From a checkpoint of a small mixture-of-experts model trained on Wikipedia.
Training: a variant of SOAP for the experts, 407M tokens, 3108 steps.
Below are experts of layer 5 (counted from 0) of a mixture-of-experts language model. Rows are named router (the router's row for the expert), down (a neuron's output weights, with its number) and show model dimensions 32-63. Each number is 200 + 40 x the weight over its row's rms, rounded and kept within 0 to 999.
After each expert's rows: a language model's description of what the expert responds to; "comes before" lists some tokens at least twice as common just after its tokens as in all text. This comes from a sample of Wikipedia text that the model never trained on. Tokens count by the router's weight.

# expert 1
router,212,207,192,208,146,185,209,195,165,245,164,259,271,152,201,259,190,179,217,211,136,181,152,160,186,164,171,149,147,163,77,209
down0,179,258,250,211,257,205,167,176,235,272,217,170,243,160,245,242,127,226,128,275,238,147,191,161,203,220,195,197,214,249,189,200
down1,148,165,239,255,276,193,138,224,126,181,185,167,195,224,147,280,199,234,285,191,184,151,200,267,139,282,229,204,169,181,230,259
down2,231,253,224,280,150,253,149,192,211,210,196,152,262,177,171,114,249,239,217,184,186,181,211,179,181,196,182,184,173,162,150,187
down3,131,253,212,261,222,139,144,163,226,225,253,172,178,179,223,170,175,286,138,161,228,212,150,174,203,185,167,201,266,223,99,234
down4,120,137,225,185,269,183,205,99,183,133,183,186,216,222,212,272,154,216,201,269,237,218,195,243,205,185,150,225,220,246,299,207
down5,240,246,172,196,248,203,260,264,202,186,191,165,227,231,239,225,174,107,202,158,247,260,152,194,153,185,237,212,229,229,182,197
Description: Clause-joining commas and "and", "but", "or", plus third digits of years after 19 or 18, as in 1984, 1847.
comes before: "9", " and", "8", "7", "6", "5"

# expert 20
router,195,173,122,215,159,222,228,204,178,169,94,188,162,169,171,258,264,207,177,204,292,209,198,209,171,192,202,181,167,181,185,225
down0,154,236,229,203,192,93,170,128,255,195,147,225,251,135,189,164,151,217,225,271,182,194,105,189,191,173,242,170,203,109,156,268
down1,272,223,227,163,287,266,157,185,174,123,260,160,204,159,209,170,223,221,118,128,218,217,173,275,188,164,149,223,172,234,269,206
down2,170,193,192,217,184,133,182,137,225,259,201,252,142,231,179,174,113,131,173,160,248,96,305,233,270,180,190,134,228,208,184,257
down3,197,180,188,210,164,173,175,196,196,198,226,256,225,157,164,264,179,183,219,263,252,230,200,137,183,149,158,187,163,167,162,241
down4,248,208,254,184,227,215,229,191,287,190,273,192,193,162,213,188,200,109,177,164,204,172,219,155,267,183,269,266,227,262,174,240
down5,207,233,205,229,181,263,174,239,169,252,199,118,183,200,219,155,225,187,169,167,201,212,240,257,222,189,191,158,200,290,261,234
Description: Final s in plurals and possessives, such as Airdrieonians, ACOs, U.S., plus capital letters inside acronyms and degree signs.
comes before: ".", ",", "s", " of", " and", " were"

# expert 6
router,154,153,216,212,197,97,220,209,149,211,214,150,223,242,161,155,189,219,165,189,167,235,188,178,217,182,202,181,196,241,139,158
down0,265,241,238,199,143,142,234,145,167,201,186,157,250,194,193,151,198,229,169,172,263,235,136,99,254,226,246,202,226,240,261,261
down1,246,224,169,200,178,196,273,175,275,177,204,226,259,154,204,235,201,235,160,245,244,145,259,279,133,194,218,184,165,186,243,146
down2,145,235,182,157,195,133,206,204,339,220,198,224,159,203,160,220,217,261,206,252,125,187,194,171,215,181,191,260,190,172,185,229
down3,220,255,218,231,253,202,180,203,279,152,194,149,190,217,196,270,204,236,158,286,205,182,228,132,195,220,160,158,188,169,157,185
down4,291,121,224,196,181,176,212,210,204,152,207,261,215,156,185,232,204,182,212,234,181,256,278,167,251,233,158,186,186,251,107,167
down5,168,168,194,171,72,204,243,155,171,280,261,194,254,224,145,233,155,241,170,164,187,154,201,133,203,164,210,199,158,256,146,236
Description: Digits inside numbers, especially the middle digits of years (2012, 1857), plus counts, table figures and number words like seven.
comes before: "0", " |", "–", "1", "2", "."

# expert 0
router,170,249,145,188,262,113,151,157,196,189,209,209,166,191,213,218,160,187,96,206,235,299,188,251,165,204,202,164,179,230,203,184
down0,161,205,206,255,168,254,150,209,168,180,143,213,95,152,189,129,225,220,205,227,167,212,211,182,184,177,198,186,185,125,201,253
down1,251,247,113,201,189,180,198,209,257,214,189,179,224,190,252,286,226,231,235,147,214,189,251,207,198,170,194,181,192,180,148,207
down2,160,263,173,253,194,154,160,182,231,228,149,142,183,179,126,173,210,148,239,183,208,162,202,243,283,186,219,150,120,191,207,186
down3,96,153,194,225,235,294,164,261,158,215,218,135,250,184,245,176,252,168,183,197,221,211,224,241,222,204,232,231,188,223,126,206
down4,223,204,219,114,134,216,202,207,232,214,155,153,221,237,156,163,168,214,187,177,164,87,213,264,187,263,157,210,196,170,154,228
down5,240,181,184,197,133,198,248,178,176,120,167,218,115,147,210,188,250,161,184,272,191,262,229,180,222,168,198,230,191,99,246,275
Description: Nouns for roles, careers and record headings in biographies and infoboxes, such as director, career, team, film, Personal information.
comes before: ":", " of", "s", ",", " in", "."

# expert 18
router,256,177,227,249,257,205,254,246,188,130,226,222,176,204,192,188,176,220,257,194,188,243,211,257,174,205,244,229,208,176,203,175
down0,192,256,264,213,139,245,189,218,213,181,205,236,247,281,172,201,162,215,232,162,221,124,214,219,185,227,233,211,203,220,212,203
down1,214,174,229,187,193,211,250,219,220,170,161,206,247,269,188,275,207,192,222,165,187,269,234,118,254,238,201,198,226,184,157,200
down2,337,227,175,156,194,214,236,207,185,236,222,227,154,196,175,230,175,190,209,159,154,219,245,201,215,167,155,164,187,158,216,129
down3,122,211,243,258,198,221,233,184,257,161,173,236,275,197,138,203,129,224,225,257,152,165,200,218,138,180,162,212,285,264,179,207
down4,244,204,260,198,152,255,200,248,193,205,181,210,257,232,251,181,148,137,194,221,261,177,241,219,201,285,194,178,166,132,193,221
down5,194,191,183,267,182,83,154,253,188,167,205,231,228,182,209,158,263,218,225,191,214,123,237,183,206,219,199,153,215,175,177,226
Description: Verb and noun endings like -ed, -ing, -ation, -ment, plus month names such as October, January and participles like known.
comes before: " to", " by", " in", " of", " as", " on"

# expert 11
router,209,149,174,166,208,202,219,138,127,235,180,224,259,252,243,243,196,164,184,216,130,179,195,222,243,293,242,237,239,175,117,164
down0,111,285,227,175,153,233,204,267,252,154,258,186,232,183,227,250,285,220,200,174,219,217,176,167,198,168,168,180,203,231,123,225
down1,185,207,147,283,254,192,255,173,268,206,182,181,226,171,180,125,209,178,174,235,227,164,201,222,115,203,177,164,242,220,208,198
down2,143,191,139,136,199,247,206,161,122,209,169,227,204,209,199,252,102,233,209,199,207,220,119,214,255,88,188,197,213,176,173,143
down3,280,180,247,158,215,192,121,263,189,247,177,210,211,322,185,224,232,195,206,179,267,206,163,216,245,163,108,223,187,82,118,160
down4,211,183,230,201,152,218,165,157,249,197,237,164,185,183,96,195,150,238,166,219,210,231,208,197,226,207,183,260,139,207,193,207
down5,170,149,237,186,206,209,187,210,185,236,205,221,229,203,105,121,186,215,190,238,243,116,268,254,241,265,183,256,187,117,236,159
Description: Pipe characters separating table cells, table rule rows, and list-item hyphens or bullets starting lines in lists and tables.
comes before: " ", "\n", " —", " \"", " A", " Total"

# expert 22
router,170,123,175,152,270,190,185,210,231,111,152,266,200,134,138,152,163,232,230,224,192,168,192,158,234,179,168,268,176,221,226,230
down0,192,180,187,253,156,166,245,191,141,229,197,225,202,200,234,224,94,172,226,263,146,142,148,137,219,239,204,229,189,192,225,242
down1,181,185,106,211,203,104,168,249,140,176,191,167,160,214,187,282,235,216,171,183,179,235,258,272,257,141,170,187,171,150,168,165
down2,202,169,202,177,193,211,133,262,178,217,245,155,181,164,125,198,203,125,146,271,228,211,158,215,176,166,222,141,213,221,258,154
down3,225,297,266,194,225,155,224,233,203,197,200,116,184,207,145,227,218,221,257,244,205,158,246,118,244,199,207,231,220,212,220,173
down4,189,141,141,209,222,186,241,261,170,213,178,211,152,230,231,232,250,188,196,191,163,133,257,243,212,245,157,242,148,230,207,156
down5,268,268,172,239,239,237,238,201,177,185,201,206,167,230,201,236,186,228,243,187,152,216,117,172,234,281,152,229,255,166,131,209
Description: Modals and verbs like can, will, did, tell, took, up, plus inner syllables of names such as Baillargeon and packet.
comes before: "s", "ing", "ed", " to", " of", "d"

# expert 5
router,217,162,237,231,137,119,193,204,203,241,275,187,155,250,202,173,114,249,138,164,187,194,166,196,188,232,248,224,213,174,127,163
down0,193,225,212,179,236,189,170,207,187,217,278,162,198,114,183,144,227,189,153,207,158,195,187,235,203,203,202,249,222,169,198,108
down1,184,170,222,192,224,237,192,255,173,156,216,226,214,274,231,171,215,163,211,182,212,244,127,182,257,200,132,182,195,0,188,267
down2,244,224,181,150,147,142,176,243,161,260,261,169,256,182,171,195,146,211,258,185,191,232,184,141,247,210,222,196,164,190,188,252
down3,210,190,174,113,239,168,256,257,224,270,183,242,258,204,206,194,158,239,249,199,117,287,153,280,166,220,188,256,174,135,103,154
down4,163,224,114,231,193,219,209,186,229,139,168,228,172,252,87,139,209,196,263,155,139,176,137,187,200,211,219,190,213,142,204,150
down5,162,131,164,266,220,233,194,206,181,178,238,191,196,204,204,231,223,260,179,178,216,196,196,222,168,205,173,128,174,376,178,256
Description: Prepositions and articles before noun phrases in narrative prose, such as in, of, the, after, during, and sentence-initial "In".
comes before: " the", " a", " his", " first", " this", " its"

# expert 9
router,143,229,244,214,188,224,181,188,228,232,224,195,188,174,176,233,208,205,187,184,194,205,177,170,177,174,150,253,181,206,229,199
down0,158,192,145,186,157,145,154,182,233,165,163,229,185,212,232,242,158,193,260,210,207,183,137,171,161,280,158,237,247,292,169,204
down1,147,184,213,189,256,156,184,176,229,235,218,201,175,196,216,172,114,136,228,232,222,238,250,270,191,241,216,200,199,116,190,144
down2,269,164,178,182,190,252,202,116,195,215,219,230,189,180,219,167,209,251,200,228,192,301,235,157,262,198,201,228,133,186,184,188
down3,215,196,234,128,208,233,205,204,214,213,247,205,166,126,251,170,178,168,192,185,166,257,237,177,180,210,192,251,136,195,243,165
down4,201,208,248,156,277,170,158,176,229,224,72,170,184,240,200,190,201,179,104,154,193,289,174,192,212,202,156,244,137,236,212,203
down5,157,182,270,209,224,204,279,201,200,158,167,252,159,237,180,216,212,246,222,122,241,184,221,165,182,181,225,170,219,209,255,213
Description: Opening parentheses after names or numbers, en dashes in scores and ranges, slashes, and LaTeX ^{ or _{ markers.
comes before: "1", "2", "3", "6", "5", "4"

# expert 13
router,234,132,209,244,160,208,277,221,251,187,266,173,259,252,214,255,227,178,242,198,236,202,171,177,194,122,159,179,216,219,185,190
down0,203,186,142,275,184,261,131,207,197,237,265,190,186,179,183,224,220,243,142,173,164,221,216,243,130,292,208,209,202,162,258,220
down1,194,149,229,176,153,235,156,221,160,274,249,188,223,154,281,172,177,200,230,252,199,236,214,162,264,197,250,158,124,260,250,154
down2,262,179,190,116,189,147,204,168,245,183,258,200,175,240,175,246,222,180,179,240,180,191,217,156,219,238,267,212,191,229,158,286
down3,216,231,219,299,182,307,147,176,265,216,224,151,183,209,239,227,206,165,170,122,174,163,224,203,217,173,172,244,237,211,209,229
down4,221,176,230,184,221,260,221,161,221,179,208,216,235,192,206,186,210,152,274,236,153,202,226,171,176,195,180,219,218,146,198,190
down5,248,186,191,217,184,222,152,210,219,224,223,204,179,206,227,236,236,146,145,183,282,219,203,255,217,123,210,190,197,210,155,138
Description: Line breaks ending list items or paragraphs, sentence-final periods, and colons after field labels such as "Released:".
comes before: "\n", "|", "-", " The", "==", "The"

# expert 21
router,201,217,204,213,151,201,168,268,114,136,200,150,237,243,217,191,238,262,238,168,181,234,167,150,143,202,208,143,161,200,189,258
down0,228,182,222,211,227,203,179,172,227,220,182,175,268,231,183,214,172,214,231,166,188,191,106,202,173,216,171,221,118,198,197,236
down1,130,146,159,215,240,178,162,181,162,211,188,218,214,266,170,217,210,194,241,223,180,195,190,205,154,244,249,293,165,116,190,233
down2,208,193,264,284,243,233,175,254,190,259,213,205,262,215,167,179,227,219,204,229,194,232,221,192,257,162,242,219,169,175,236,167
down3,100,239,238,212,211,163,186,189,225,218,231,169,223,223,230,168,207,244,256,252,173,126,236,168,203,257,158,180,225,180,234,196
down4,198,215,303,215,230,183,196,168,224,177,206,200,188,213,216,231,182,141,259,240,144,139,126,194,214,140,223,204,205,177,198,130
down5,189,143,210,171,149,160,243,142,215,172,239,174,226,247,168,244,218,179,87,212,234,209,223,245,186,191,184,200,193,193,206,265
Description: Closing parentheses and quotes, plus final pieces of English surnames and places, like -ington, -ham, -ley, -water.
comes before: " |", ",", "\n", " (", ")", ";"

# expert 14
router,172,253,178,148,206,161,197,210,171,241,203,201,268,204,169,125,203,270,181,221,199,250,277,162,223,150,231,176,246,174,219,251
down0,184,165,176,231,150,89,209,163,175,230,230,236,186,104,237,206,271,236,206,185,248,174,109,154,157,173,145,227,147,129,256,190
down1,208,84,227,229,162,171,184,227,203,222,235,172,205,211,302,160,253,173,181,202,172,178,213,172,216,206,178,258,169,168,311,192
down2,124,210,126,200,203,139,181,252,224,219,213,194,166,173,238,208,127,221,164,197,228,142,159,242,140,242,248,135,145,181,253,174
down3,188,101,227,164,193,172,185,132,188,232,219,195,127,232,170,209,204,166,194,201,164,223,150,193,268,317,137,222,233,162,255,96
down4,214,225,238,168,175,168,244,195,281,224,76,200,207,257,174,252,198,194,186,183,194,199,202,188,169,210,203,199,265,291,196,130
down5,220,147,170,219,207,227,160,170,204,220,214,206,222,249,192,266,168,231,48,253,183,217,172,184,212,237,209,153,203,214,183,199
Description: Common nouns and it right after the or a, such as line, wheel, album, station, factory, boys.
comes before: "s", ".", " of", ",", " was", " is"